{
  "d_expert": 32,
  "d_shared_expert": 0,
  "router_score": "softmax",
  "router_bias": true,
  "init_std_router": 0.00852,
  "n_head": 4,
  "tie_embeddings": false,
  "optimizer": "adam_variant",
  "lr_head": 0.0116,
  "decay_shape": "pow"
}
Below are experts of layer 5 (counted from 0) of a mixture-of-experts language model. Rows are named router (the router's row for the expert), gate (a neuron's input weights, with its number), up (a neuron's input weights, with its number) and show model dimensions 0-127. Each number is 500 + 40 x the weight over its row's rms, rounded and kept within 0 to 999. Numbers have three digits each.
After each expert's rows: a language model's description of what the expert responds to. This comes from a sample of Wikipedia text that the model never trained on.

# expert 27
router:503429501485476516477516486535462469550495556479474487512488520459597528601445527540553525484576522460484505530462543450563443522494488531544474474595510447549508566446504533463447526545531471545539432448450511427443457563515462530547440520547431507511540528498482544508483543472496486537541527525501456525522463459464508488484549540450487469553447420520496499558496534547449510517443
gate2:552496504445488499515423507512479494525458560496520435548522548438530488570448465475497484486599439487473552527536565471557443484451513478477605536587489497478495495465512524451498502538532509568488473529502543517483461522495465502495476511510490462506449545471502526446506556426480485483481537499485478534558434507429523536503469482388527545535457506460475585448435497442463454512428
up2:519490477559506491457529495524491506456502515440482545489541511519450567459573491500467530518412510535490507403468467545437564541547510449508497504416484480479503558549498431564473503498490493541397485441409452509640526518497550474513535499467515520464530428564485465512478534526504492463559446537488457478478532452454467495509487560504537491540503492509476521526567522496469570529523
gate3:470478574480533400570459440526501411514486604523507549515424509528504416502505510514515561453523520484503482497495435524491443561509520487494465454507512538495472507534476505503503573508472591491468476513479411494483440517481456577460553533452505590531516541498503466578520515510463495510522488573528532528499513535445472533548549476469455474496481462568507561440495512472551462508443
up3:500496428550498509493488488418426535531442511537472489540527482538516448475458512474560489480554552512583462513540575486533524554547517500482540483521472443422497568476504541473520476482473504465555522528554525502518491475453458527378465446507435506520530540514498455514605501505456574467505488521511538564503534495484510451517460545428530514533492418502443500389492478504522498528548
It responds to: Inner syllables of words and names such as lo-an, Ma-ur-itian, coll-ab-oration, L-ar-ry, plus quantity words and table pipes.

# expert 30
router:531484581502444534435583439527479474510485514470516497570478584478522555549477502515513547481525550463504534551419496477562428521478509552533471465525495450524507564479515518470458542556564486508549451450472537448468469543501469560564432513578507558462545546474510575445502517477468459470508549505535474550517430454473502497478515498489529471528466464508443509546460549570452529557484
gate1:513569562516449456478512483500551486479562439396522503527501512459451513520488448440527564504506549457401527498447501499492472547452482532479428454515483469576557468525533535479515530506552537522425523512499507565514460492477421528554535414550521495482514578447501544492521524502568460517524555506518479520508464400482511482526485542490489477510510508439467588487419537541467487525475
up1:459449475479544458500499613520477525501500474508549479478588476551504444526478538550410524494474511562460481506475494470500504501460463437477544511576465538456497527519463511536490503484417457521552519473470460455530495488554495478495468463497483456584493494555434429486522463508484535452516447481452454552474565424433527544536534442528485442544531491482508490537610470476536543526435
gate2:570468605420492493518449426565499499520469424510537560522501490478531466488466491548479537475556443497489414503585503505545547530473517573506567463520499487586567517512488481448484476522584522550474510455482506470474455577505474428510436510479501492429514517509505524486526553472469488498536483541540472470497481541436496516490584450555546487470483535534418474541494542478488547477517
up2:606505556428520497533458399470501501483508426463513521568436488496502498525509469486482485511596456512496441463529464543515559483499545565500544450505461515509481480462472513447464494493552562476518512469513519449458441572528487417527472553534497518437525514532541572488497554528481455495492455512467469475455494495456542480447549446527555520465536578568467457520499544576492503428508
It responds to: Closing pieces after a split stem, such as Wor-k in headings, aw-k-wardly, Dail-y, alw-ays, traff-ic, plus not and no.

# expert 21
router:557445561514485509460539496526481453548552485490493446515447583468529538532452576506506532481535523471527536530460510471506422526459483502557495426490512489571501564458532569483441515528549471494485442456494526441463458562490451544546414556606447592485563542484489530464523533493493479501557538531496457557540488503504509500482513502500548473545500455511453525563457519558486541552466
gate3:558484447523487443464485512545438468490507492477473563465482505511479527515532521469493503494476467485459520551500515480511511551511555505419470383475542491551505541513535517510475487473520520517481488380455487565498533426537508491519569564490416500458561558512423477480498552473527448506538523546438395476518484510473494486469460549533542425496479468533513475414444456477456547536436
up3:511458509476482559479505520546519467486429569575481551504458503469515438480503485501489436526532448506483470515520549528521526506471433518545493527493525470539474481474555390397454543496417455546480502501434446457553486491483492459457466550471547486508461488430558481509489525503504540441475477460582550422495504534477528520570532514454582521488542489450534534542527547437554438516521
gate4:459463531473497506465488484485516501516480586475449546470526574526540444490463516519425507461528561461444538462453489519508485588452444495552522539474529608536517523599539489493563546522505507485570479504471520522497425528507501452412439461548400490504529469578459478520522519517519530498501522567512487490493483535513438527482495496448515426490485485457563474565528516511433557524529
up4:570574562449546488499481450525480490513492473496504502540531463462514622530542457469508499527457507515494518555477545540480579439515514528543453591498494497455430467415470452505513487528479500586469498424519534436494476495532477511548502478422565511460518553530515535489469444463486473537438497452540516477517436482464491529531528470466566558508531541533424570466511514501498504458425
It responds to: Mid-word pieces, especially ed after a stem as in Spe-ed, C-ed-ric, F-ed, plus com, org, emp, New.

# expert 6
router:551405526504482565434510459521470464539507557471506447551505533449529507534454553573507541482539486453537545556499506473511411541456477517557499482538538462523520546465552527473497525539546488531571442443475548462465478546525470519545445571518465532506559535508481541448472525496504531480529555521541439549537450563468471532477496515438529472550465428565472528525483534537447524562441
gate1:559461524487503462433455509592508494492493554497513510576439461464502440537487536585533492490486504488516420521502497496510504543436481539480517529477579478561472554564521567527490506504474484497449493481385472476504436539454469465495451630530462554525495506534615522493542468546518526497487454523540517525505524541460473556512512499494519504529536395527530529484493494487499546515440
up1:402549518471536510558489518445521474554509484518495448500507553543506497521540498534542474473487515479539499480505534550512519495511515496517441484445453537445458490445470469447570554548471501484530451506514496491545528471472485570524516440503568480510457460467478413550491512446494495436536507559412443460520474513516504426452479564468495500510467522457409497476462485436425471456638
gate2:524472493461516570472470489471493502504502466491534397566497577496502459472511515494430467501546435508524492604521448480472537543405447431501514519483507595499458514473517495499566566485511497494517444465533518573492489541504486483517385489515407486502523515491508526444516470486431554466528521579438506560505495546447473460469476526472474511480533468556516521401487520485527498461467
up2:516514522529456448538444445520456473541562562485478587420532473523472525480532520476389469478480537524495569468498500414534558479480596464585464461473453548575493480505448489502499498513471460454494477459487461489417489478484486538504504491482551510481508526532531408479551422527437513519498485545598499510400517495494513470517534500462439508500498525519454493522512466515529547467459
It responds to: Cyrillic byte fragments in parenthetical Russian or Serbian names, plus short lowercase word pieces like fir, ab, fac, o.

# expert 47
router:526481522502456479447522457526453467527504554410488457523452559486534562523485517523546563488552554435512563502445553420552440514492438539565524464519522473533468543425547562486435540543516499500538438466464523451464476544488468497526445566564491543432527546519471518482533559450501495464542547465476425505507424509503498540496514488489510487497429480527499565483505553544462538544455
gate0:458490599500548586485549515526582518488421423476394513587542613521521521469456497461485514490466527469440525543451446399499510561527499515518468432491516497594530470512491535530483536515482475467506435483528481487493469516431448473549506524554511484485496532538457540576541497435480499508483538531471531525427451484531485519496536498501488505492487531523511518500485472468440512469447
up0:512498539517516551593448448545508555421459522432492460453514546508526488499466525525484543471482535548405552486492465463555511542532453550501465518388552462548483518512509520482552464521483550541567480524506488535567560494529510499418509456603489542551490470527422512535471542479513472462552500509533533521524464496564481477449511494449588454558554507531507506540528527503540522517497
gate1:498488430463429487432513434511502498510508581473516528542487458529525625564517424529547525525540530457490490545542481426545517465449490488513584496526474498519491528472497431541443464501488522482519582462481374510478501463512509464530537540512505465506517478540477442563506513518482414496484482483595467509483571525520497481519459522559492506476454461529515474474536514548511521562421
up1:480465484531487554523484492486467498492463486515426515550510480460520460476433506538461510487451422530493509481541493546487555551533572498484471439464543498569482446513512558481515529506484514458499536521427496548533499526502477494560483602476473437565524517500485433503440567483532532569460516538524556513508458495533465533530497647470491524546476520506479592506567421490500480449420
It responds to: Plural and verb endings like ers, es, ts, and words such as the, his, her; refers to in disambiguation text.

# expert 25
router:528456512469462484470505499562457490501538517484524424531496524469540540546477509572549515465503536461499564549467544471545460554464477535522537481570524456519480539464519518483490489563522502581483385462475508460451488512496444502518433563557440517514542591473487537470501529462469504486525545504511430555540464487473541536490516504412534421576465478540460549462467534540504534530404
gate2:497501467547485468557456554530496510504613470447541432494462492408499534545517489476482506502495526478492579547482564507551472490555436491491400499525500579568489514474543493547534508505545445518452506512502455529534464466502549528556472539526417520477465597468459379487466480499512551451518454452418477552518475533508526503505543532473491507509456471458470523528503535516511500464438
up2:458500522532484495510469544457507469472558490440501458546454526514524467479439430586545516479485507497473529506498510566505503498537471503476528519500484457508439513543492481539546465479489517499507490528529454562510550474499444524540451441510434489464492525515495428577415515501508542531481479534553550486486502545470540389471552593481582475635472489465519532509575541539569496477430
gate3:435490493511520523580527506519537503474466494529454535497412511509504592535472498547492482432558517496542513505493564523467449446501548517507530492529517484518412525539477493526464542554581466514455429450540504511506550500431502477491457620522478485441566474449443587489495546483541461571527593495506455541475542443492554474452486512521437541536520505500452531501450483509468536513514
up3:512567494495450483451529488410506517554463500572500525519581455513494563469522530465492461508523531441455495455535507504504559491616495503496497534483540468516554507457468450492555464518492521363474491554511418470430518455563480487461485428576521476537522491487547529512556474457573507487499519528560516484505513489548454502538486490473552482561454511469541562477552475436483528462473
It responds to: Endings like -ing, -ed and -an that attach to verb stems, such as ach-ing, attach-ed, re-ach, involv-ed.

# expert 62
router:506430547473435485448503455514474472539527504488540463494505537471530505499474558545551544444502539483532519527474519520555458564476440538520520510554569406534467585457545521425494538549488471524520463487503559495458514523409459539558472538527453533471578539479509504456507531475559511516593520522533430483530464494432498546481527527459475419520459461532496506546443526505454533575472
gate2:488546502526476501488544462530462493485555510494526426473534473563441506485440496509469522440529581480473496485489473479462481524579501470478471513515525456469605502544415509445482495509495495524475536474566379453500503510519477460423503494475466596494501514539484565485518456453494449484523463553510524558491509510446526607477564477504482467496509516547457610444493563490497527558460
up2:440505475498462478495460520457513496513420534521476509510487514508454463538443409499470504502466574545470480528519494535421426476464462488512540516441496526493492513467496474462524587527539496476474502502467437525489525521495546466583494572561544509532500520496500421467474496476472474524508533533443485484507426518504423558547485512552494574505566554468527482473466593527414398413469
gate3:541466446447458470448556555523483543470466511473556487488494468510482569447576510522564489515474503472486415507494525428557465554587502556506464514530545433573566482561566499479600526515441470484452585491505555547470499502422472486478531457518440527506496491502501492483512432481551454448496538520532481517512504476404524464441534478559482442482521483549505480549493469483522502505477
up3:520525490508482506480443455478518503478527454509489497494455500466525565524503507473452472557500459462518512526506538589525539525500503583472457538438424538469537506502552539484419493559517507549547464529519518456545479459505535551458530460389491481422421485462483487562457530510531490490463558604448453452530480599532542474548512521499483492500447471464550546524468464510568424485462
It responds to: Early or middle pieces of words and foreign names before a suffix, such as care-ers, pr-is-on, V-et-erans, Coet-zer.

# expert 29
router:564453537477478489431576456528471456514489543477547472533483532421543518522476512530514517478535561474549510530491544480514477538461481561509513527517535472510485528462533523456411583548551456539519433450446558464475486508475439539503431547530455574485567545475467525408497534447508491465543551550520469522508444504466465585482519446479536462539449476532436513538450549482457524519475
gate2:490522457496495490423563458481497490498425540519549450542492496457479446537507538536521503482553586452513488488513484513480488530461492517481472491531537488473469475488525525441530582462534466563562443491466480473480499512498456470434509563491508543533513502506556503394423526529525509507548519613468492438498455546515498545486490470461530515514448510560534464446466552436358545449515
up2:485491541493474486483465521514526526461494475491456507442478519559494536517488477411503534456445484505432439499418543448515581450549448465528496517447474503533456495493529482471494518549458527449440541519540520459506490509520503540530499436514479409439499521515488467536571494499525484411435505464547502569470551502504466438496531527470452536507542488459494539600557403612539471503532
gate3:502510463552461492492497439475487459433494578470489496442559497539470456478510513510478471493489551465537512466537495441500529480482529500525520580508503531476439497504409512489477574515494492451515449485465531569495440468467443533491507545536486524457481545514498530393450522411524490578487600532487487507479432497552429559544478439511553545488517546512403488515404520510446508494522
up3:513532524516496495497406521418503494528539415562430509517538551598483480479505606514536494455438482508503470510498542510497504481551515408549546507542482610477516495497443509517537534426483461550499494462514446470437454564594485510466453474486513489525456561494544529519452490485513510508475526532419588486523511492502514497541531497537487478456451440467472537508471439515485522491554
It responds to: Words right after an article or comma that begin a clause, such as it, which, age, day, season, often followed by was or of.

# expert 12
router:505413554495477530484530467541500473531528498455500440512443545439525522536441537513538526473559545448509545511407523470468438517465496488551496480489524500530502570463534545448442505541563496492478468450482528450473451544503461512514433571577440585482540526503508535470504519485515544453543539594501441554529479507518545494503528492475542448511497446538472519528440543564459595540461
gate3:465534599488471526470511469503509540570479552532521519514516468469500568483466479486551461459502529538477497470505525537482526551492476474559524502515504537502463533502539478451522476580501480482417461521472506528437489503542507588511385438512506540519531461531464485556560533522503543482550504501500486588532538451492578470598431515452478518517476449481533636530449534469541499542504
up3:482450519495470497498544468509559503495415541492595489566525565486501510515479476489514546502450504539457496500447492478497492449544488509515513452500418516440468486547491475486494519488454535409438534511431504491510517464443494510469384558509462530467467458593473403521444511450503475420529437492519463527561470446523538493571459519460556567523481437505527487506498508444450525454508
gate4:404442531521495449591383492453534522528516490469535496504494527535522492518504505482508486453425535533568493546493490459416481454518513558569532519506531449462463540455599538500472441535525495535500477538497473481528530474463543501516465541458431552517530532437439457492543525503531511534510515453499469542528575511465551486482516566492434484567516481511471546459524456544484562537425
up4:419543547524520545531542526535525487494521452545523586451518503539566461535494563494403545554521473495542457463458545531453466468515469480523495541470512445442473602521485539539502515522486447503499504490500458387481503521563526558465484498590467561470487484473464531541563460521463513485480483512549472525486476519541444495449508491531585478430488551481514476442467448442518447518544
It responds to: Inner and final pieces after a consonant onset, especially sp-ent, sp-ell, sp-end, plus endings like ful, al, ing, ost.

# expert 42
router:519447541498445513455526484475486471530472504490537433543519607470541536518408549584550560415519539466529527535440504499549420562489456513574499526527508436498464560490544519444474528501508433492509472473505517498461440517497471559499460529564485548516562555494535506434502535480509514507552538512523449528501456498476499520447555497437563486544469493477433504564450530501469505581485
gate2:503499423509516556474482501467533499533545441537589476513492562427453467479515567481439533542568488484454525464502449473501468569453425465520472553510498530525480533558559438505459539500538396476502521451534533501565511539545482523484511539573422500533502555473510440437491512484529462490514458474479491465522492462471537480456555544520471552517519578479427443578452475482502528485534
up2:545474565513534429504517424508502516515544476480526585474515519496460567503483499473514503556456493566395536492516477468465476488478573486591550497500566432511533525548498520560470547541455525494488471479425513546511486493476488465506559505492505438516506496439515475528531476438577453548540571489515520547441454463435518507489545393551573471492496536491454492497484423469483534510453
gate3:479448489457469467435488497522497477532505536475511428525500511486507474448469425492504479491437457493527548549472478572563482512543456567552498519521479519523495468480555614419488480501452455535503470493483423433439468523447493459521514532475473564493502478464494515492588620506499500482486543514461555471571549497470472491491551499538510446399443527483535498495500489525568537580473
up3:561531502481535551526471515469475542519542508520551552526484479522492464547597606440408525581540492549581418471526526447462498494530551483539481462521507497564549525505438422495500550467502513484530475512505482495577547463478572528511489468543414508457510518457501512435494479506503496501457503585429485488506453432525522536535516473469506502525496455515454530503448484561425505539530
It responds to: Stems such as iter in Mediterranean, ist in minister, politic, commun, establ, film, record, often in sentence or table context.

# expert 33
router:506439531489448482476519436526460482523513528483558462476474574472539593546476540542532598447503509486526580550502562513545438531476514517540534503542568435566507568486550536470481574533495450512498473456481509494499498515490478537531475523524431539474509531509539473474491561453527494502553548451528452511515476504418493500502522502471513480579453432500511547587472547502451542589446
gate4:503561506480496533449485426541478466511486576476553451488548511529522532493498496510412567483509470477459466523533561482435488469514480492532485572493579401555515500499501479475493533551507496468490493459492462524513527500452453496490556526558477477482497502467413559518557542492473426547599470446467498499501463488397504490409503515497494471492498516530477537568587540442505466546583
up4:464517493532462474533482553522543457423448489551513538540484454511536437535531540430560540614546569503530462477506519483511481488493457516449450519508542516534487436503539553485532472474494562499489526526548482470483527546535456453474493536524430531517437413594514469475494492525475547420464547492469509525562526530526463505625538456553543526406503476492486535470475533494508500507476
gate5:492489450505448506460586498486524476449503552529538436526507568510494466497510432489448498438499489474495464559494483482580490536448429480482545633501469471476415502451475503485508523499465496501540489531556475473492520512513470536474538503485433444510499514507499537484470508441608588481571579452443492524515469502468513475378489491451478458504441481473511514551476546512493483569498
up5:406443490493499581497528516534549540539529472462491417471461528565467475484501498473516604502445519538450552495524482486577484535501476438471545553492503499496537554439513523530584524492453516459464484544552530550517476473497511506494531455481466424533487489484477472513433530458598603481468519396484460523474504556450552458416490529489468463472469468489544502493510492486531466466501
It responds to: Mid-word stems following an initial c or co, as in c-ust-oms, c-and-les, c-abl-es, popul, politic, establ.

# expert 22
router:512446586458472496431483489511462501542485538473483458572500530480542534521418505518521543455555519465531554545504514473522430564440484519539492511548538496545474521457535551451472522548536469520526379458519531489428516541458430579545429511536476534507566535515488482482486556474483510489561522507509487573511476495443505520480482485444481449563473432508418532482461536506439528543456
gate4:521487506460457468469491462479490506531443423420479488512443481546506491462558532570510495486448435519510515540534573562464497483509531535468502510580461510525473480457481543537486529452505575466483441427426461511398497531440520494496505487563501549511530557428499496399504518464485521566572515522408493537483456431511513533516480506452557556521493504488429522442529463531501506468473
up4:507512458499497474468514547473534564533564465427480479516494502562522529501453501521522491449548542532452518422484437492472549545455499485537537535487473555466389498495505525505494580501510561464528440469520393525494534480502463416469518516518467499474504476522492468471474540567492473495524540454478440582449460510435535516601462449515596529514466522515511540502547572533492524469433
gate5:514445478435509509478500519534445456549473512490496444525473500480489588499459539556552528553523566512512541503513526532565461515479528491486490517578532548540480499558569562522561525405492457529498443535475503448521493498562500552549547520436450502578483548531489568485569564465461603498504572486513492466530492491426509443515510453503449464435504483496433555453526491512522475523468
up5:465485445457473491512503505489530475477571577489444467528531495461482478474405485448512476504489480507554551497538459570557463473507498488498385530591568445474509531537452565506495500477562498532501473500484505488506492464397541601461467533514518508606530497472532508528455531479542471507603568477443484495492485520486484470422500468488486540459511496482516559427462463514462495527477
It responds to: Final pieces of set phrases like addi-tion in In addition to, order in In order to, accord-ance, plus which and sentence-initial It.

# expert 59
router:530452501530438442450519470566475483516526541471537482492507525472529532501440556559566564467519498448513522516439537523542434569463479526492462494532572444599509575482547490449472581539528444551515478491504529489482515516476469553555478549556490564441552524475505547477466528488535490494538554516497497501530443502458488534526528514477520421532454445501459518568432509554444555567474
gate3:543456495468467434472487498545510545472545531431508491500509487533592536493488558456490503492473462488493527508495528500518492544516440498517505437564594545592527532502527503476483549510561494557466523485496475479475537529542466462509434527517495619475527498444548500521495467478582443451563519458494521543566572548460512595503548460436594527464498501499502516463506566458538449516495
up3:545451415423452460493485505506494483433436510538493548523521508484472458497512439501506477535532486468563552468549465502490458465457514571516435550494457482442448469541523550492421470517462510542509461493495475573454500536441451495466558435528517536565524527538502512434554529492471499484510485580532513562542409544553444455541482498453521533494425454473518532490491592481549501531474
gate4:558486469437467487560576495555503532551526521552593487427520519498521489543503463522517573510488480515432531550529482534474527498529516510504557541450619467545516554495521456510545507525570448551525529510533411496516562521548524514506450469578520567483544533550512445534460461517492534566563489543490482509495492485417489456509578480474524518531465472437500466585493473509497493520528
up4:440500517468560541446499531501510417491521520578471547525516462515466471460508518541467441503462519514509527482580542504510526544455431504452527537580442539548448522526528506542435520478531490540509545488489515537430465483446504508550552523492468416457491532560510539564427533464455479469514502520625499503509445499591508483492433549479470543528501514546477567513539497515545550434503
It responds to: Second letter or piece after a capital starting a name or word, as in Choc-t-aw, C-z-ęstochowa, Chicago C-ub-s, popul.

# expert 31
router:547462477493440461451519471510435497483439551483533462518441530461533539532443535585512538486531525445540484542465537507516431585482474531526489461558543400512505539444513498445461509544487471539540436484504550500489484527492451527503445556535458546495584548476491566459490523469507496509499571503507431533537441551490507573470536508475527473514418438535469534526474537568480540544451
gate1:504485436532541460551560479531516466446448592469515479548483485520524534500548530468457540490546471449565528490449432458505520477483376483510474549497505429482552553540468433432412551514480554476516571490552478500444498528503455518515505548502549456447524549513521486471553521505601509467520483507535477451484514458495557477519554506504536522510569544512524428462486504449469538489551
up1:538421482489503488516533469486492482471414526525484539495520504502530514451430484474429542499449494532565447501474492567483540533500443546500506560532499490514557509500473564531440597486478515464570491516543495509495479501452483561461468581471509448632595529489528481458439510479454496505465515453502450500555491512518536531458451568429506538452504459488434464507442456497446499544538
gate2:445404519517455541514501480446548495492521447435453501491515557476536532564478533532489505485470562501394526477501514543508474582493458589499475471465523458474493497513518565423481435489502460595485468522493498517485484521416467539528468451435465558508476514484495486447459486483514500449505501571489429530491492573526492497397532504501520485526479409483477571508494594502479541500488
up2:511534470478526517465560512565497483553526563507516465523468500535485472475532430429537502462450516477549498506491500468487455434441465476531504463540480554582436502459550458537443559539507465427465558489460449457539532501554518527479496582564538487494530489575540561554490522521523428524538567459515537451525548465440491582595524522497521490503489553496471432497514450505507433517488
It responds to: Open brackets in football scorer lists like (pen.), Cyrillic and Greek byte pieces, and year or ordinal digits such as 195-1 and 22-nd.

# expert 23
router:525441488510432511480506452525450488523538532468452440514463570448521533576479512549536512455534550470536542520434552479528453538493435552542463450554538452486494562431521511415493504533530496565546398498478547452484474503500458574538454533558461545498539542486516524453516533492523523495492522528504428555549456531498505545483550455466523444524466440568462536494489523568470495525450
gate0:495448477524476445500486507563503545446479537534416508475572518488473508576530510520509520407452496512593513527495586502517468564510458529416534565521520456452510517473523483431546515497562494591502479494498513530423514478476490539438519461586490518473547535461556543405477449477442476537528539506479509534525506589519481569491518466470544452538462453476470505458469485486527473510506
up0:544489421457494504462514511521471508519477460547551518517467504462487473540508551541515480483518503501500509471406452438436478503478496471489530584486512469525445478454522463452497503514463515532572491494536431499547509505368490480530468417486508417461500474531418505516492447535495496503489464526444416466527545403489462482556459449559487511493484461540550532483611525562457522519533
gate1:475469512504512457510606500504567464534508531449499415526437498462475506543489505539488533521451450427421452576508433496497454524492496471505414430488450474459549476498442479500552504549499481547509484506504540464448449514483434528523458585459526489560458509501495510409547479526494436525512492504491430559433434479527506521523505404469439495518503508464513506513494525416500444514477
up1:508468472414492476539469492563510461500487498457511462494525485513477475502515467554499494516426524539536520569522489468436449529526470482430534541491482517516582532511496485585434521537470416579464563514489539462520481433465522527565552510505489573416477474510516474478473513506580458518583457477428490490472515487522477497483506444561459527397550500497580480517527534421534506548474
It responds to: Commas, "and", closing parentheses followed by a comma, and digit pieces of years and numbers, as in 17-6-5, (pen.), 201-8.

# expert 50
router:532471548504460513461559436544460477585532522480513488557493578490517547545444525524500594502496533473517535585482535482549493582456464483551520538516544467564495545475521504436485577556545448493510494425480553476494481532473496595511468550536456527429555562501523502459492544445507543454558520473533443526536464503419482521465509465471514464536442475530466500527473523527484522555466
gate1:498526566500478529501535396488538518525483420463486519579553554460461482498479489500491492468456554483529507480527496511480489493559442470539530579519437467432584564521524441478509560470513498439482498503578425516488496522514525565449437512588481568427487525543499484518513537539523482466537454512539477508494446488464499515513450441461481531433522560515511540543417504586458493499480
up1:498503380491483478485410578445481510395526511464487472436424513483571504509543467448481520505520485516498532480453489547553501470495609509527471445466502499515474509433446572524527477477527527561506518538483552486511456483553499516515494458485516477560411522484525516537465448536558535542498529506515512485480512524563510512472523577498451506560511488510526525438608464501541516469428
gate2:568465546491487588479552471527448507487535483456485500485483444481545535507480549512516531456488422509520527538531478425537498518486490520533576484438493464512511499519507584495489487549523463512472513464506529548483497459447472522515483631461473490602489519470520498501515566519465491477509519418515468558510535514424548486509480480520524481460492506496573495399484594550490453548384
up2:555550493515464461556452482543546483474484466496518477530538543534492424515528504514447511465481476478475529534529520493526510544591501458571498448513456503449575463479435506488474445530532496534554515461547465537423547480538475588485544481504525510490559496483473454478583532500416492456466439555514493490518463457460465544491410424480509502504551627543514483489501557492485448552465
It responds to: Pieces inside species names, chemical formulas, LaTeX, ISBNs and bullet lists, such as Micrurus mich-, ge-ophyte, n}, 978.

# expert 0
router:538475524458440518439543498517471475527497505487532422565526535456534564499434507544537500457532504462514537513509538465501459583462450524530542505561506471526480543476522531466455532564531484504575410436458530464470537517489439537557447559511440550503605528452517502458512549447557550457544547558505494529535467507465549536491540486483527480533471444506453524500470557539444507549437
gate2:444416604455450498418507501495536469507464499482495480510497526543517589465536464519450479471477596517489451515523576427493488498481510523465554530627478459528456506559478472468500532476569439484515452494495478524508522489534467528496442500471510476512528554481533460449586587578421515506587511453542469554509453480476510514486495527514471487539556471499469492519520543486477488478501
up2:563545453507509545429611531493506453469519498480510577426490447469444515451522551480538523526472475509496447460504477542510492454470623512451528475504489476557540515473444489485524522545495454528524501509493540493506461448433496504480400440480521543468538496413511462456529527528554525596484446490543475513522464486548454548550453540542521496523507433523477505512499437540507553503564
gate3:531488441541499488467523501485507547491453469476582494560519511431447586487455461483479523473464539449489482479509479476503440480520468560467502538520469462475418530506555387555509538522444455529491420505547534454550529464486502514478518494497471493591515530447525462414528550449436522475508494433442411472497476515432533454484526527469495475526493414498549546473473505491416484487492
up3:458535566531485440478421468485474434505512456497480557475470561520504482516533548502459509549470462482550493512510593496478544458501492482501548512430482494571482441543538492501469481465534481590460551595496479503495499517449512581476551515504485537503527486447514453500494505560501471532554460536573484501534540397526412495540484427479437485481525488560452591568552518507530489503478
It responds to: Word-starting or inner pieces like arg, beg, ach, ac, inter, plus Arabic-script byte fragments in parenthetical native names.

# expert 17
router:508460505470444484480517460532454490521509514455444442519490546456535537547448537576564538465536542455489559535448538503512450588466461545562472499529521457499456541408535517463477512506519466538531450499463552462465468556492461528512448498538453505474535546485491504480489532479533546538510534520495409544557484561443508514479535527436496440549461407567462510527470525555438537546438
gate1:535498500551456465487563559452468500512576462447462474525540514417504494464490491467535562480574557462568529493475458608542535525506479505550500578563499562475546514436600554452457524525543491479543483466506460520551467490473518541533475517456511511524453511544494498490557493482521504525477544521474417493541550540543484484506507535512560534531509434552499456535469572598492480468472
up1:416476486558506483469423479513536463482461524426536550469471532528532514533473520456502511470487439552444468524511516473496475495528568415467565374534536477558498520539495437579570478477452551508454548497412526456465536492549487494557504476533525514428555484525541497534464536428496467513538451465553608482474491465434524552491511486523549499472484499476497465483495476512482523509527
gate2:484505476494516554517457476547449489487569459442428554459460525498546420444460554518557543457523555543530528504460508472532464532465556446611485514570520568483504539449512515449528469504536542494545449509560485554471465537441496498494398525593536506441492467465506520544518522505550495503445546548499500500557519572468514513447470531453513459514541454494495553502558497549466530519504
up2:448463534534509489549504497508481484574515507505486504515475502477460531558522498440432518567541487522528553456470452499533497536404470490489514539444558433489499505518582500540485501473433520498443508461436522440486527377519518476502550539445512540424529452553454499535501444438511517535494443522470422544546498504588458516465497500559588472449515455507547558511513477465496556487484
It responds to: Closing parentheses after birth dates or glosses, and word-ending pieces inside non-English names, such as Norrköp-ing, Švýcarsk-a.

# expert 35
router:518417532474466532505504482525478455557530474466549418484456582473494585575471541558554583478522534485498545549442570504518403526484473512546499497586520475548522528467548557472483528521538486517529438495514539459459440525489488551544485500557426530461552556506492539468502525455519511458539546505501458531493477465429526509506580508465529429490457473495506510487478538512500545551435
gate1:493496552490431477504515458500583428469444512474590486474415543547498589546472509491512510468515568473418535492501512482482466528527570483497467484542460454523534512471520540518525496485512521544632580485555483464459454485534503495582512531526482552427476467574481507553491493474464482487535468498576494464504478522472556439515503524561512486455507481486455537513482541530515567587518
up1:511491531535490491525522488459519427490469525490527459477481566543506624652498499474529532460534501540504514466484509548520513462501550509498503498501457455488577495502479523518503489461534471534521469466566462463541405456562477502458534581541466566472514524507511569503494445494405477469526473501601503452497489523418553474502567485488502439512519568492492458510480541495493571513467
gate2:530439494503458569511456498494521458609546479492545462401492583484482453505486559529590468513430492523485459555505517559583509434512511600574518508451587496579476513502455538506515454498539479512573456483551494461444489509492472494584491513503513487548473489504480555486487502473456518512491590494558479515498507503476589491507503441557515457523506491489494469466537536487491513479459
up2:529503466476492457455500477468496480453522471457397614510453492470519505473545460462567519601542513513495488488455477459483515509477568531483477443455404569490445492522500426510497511498471501485471537527484515484481548500456469547531516507537475498477445493541547475514570471465551456523408461509463480519496536417531505505625536479540536500423539457556538475451454494490467472511462
It responds to: Possessive pronouns like their, her, its, plus inner pieces of longer words, as in policew-om-en, appro-x-imately, Prof-ess-or.

# expert 4
router:522474510465437486411553465475455482538509483490497452557494577461528533545436507553537548467505524455495554525497546505530450584454460529524517504551522463511503557472523540433481541550551429546543461468464580484486496516476450536553466545520459515475565518445516507460497563453503542467535518538513413518527460513467516511508521515491539454570451444523439489537461570573472526544441
gate2:501496488488438496457504423550495515489491493521488410540518526447428545544439491490553530507511546483551493436502552493477480510397469507493453519555518502478464541470540472512445484478486519493502449550581487510421515514544413550527523484486503580483488523482500552418530540592508515455469571540513513569520526444464493557603548447463490506528484507536462474458466470477460501539443
up2:506561530550539506482522484509450448572506529447503572501508535508526528469547555478503517439544520508480513551474461511487542542485483487506562511473516518531525503479478567519542579556488497443542421426435461449540448571499558501455441478528541461536535427526556426504496487426488459509505400462504509436458487520545474498412481500513450457514467535489522514525437495510430460445553
gate3:509553431471484421509584535485483465473545473492502437468546577545555447522478537480440531436519513488422606471520523550529443605497513479499539546567469476493516534521482527454510551483531461486540540508510539543474509529528495483578405508535515461493513463507511471453521475480486557490536510566538454520560496557504531540579505576537503499493512430447531506531456510555491488502480
up3:491548445552482514515526459441483515497535486539423511457481470501464563502491534478487533518482434487554448503474471430486460565569582502497480431489531481470538513523522504441506493535531472503431547433504477584442489521454495480547545585493537490496487465464447540485508482476487446565473494551462533525526437464522473585452452521531413450459459568547466462506501568540522462452442
It responds to: Leading digits of years such as 195, 199, 201, byte pieces of Greek, Cyrillic and Arabic script, and scattered word-middle pieces like ar, ig.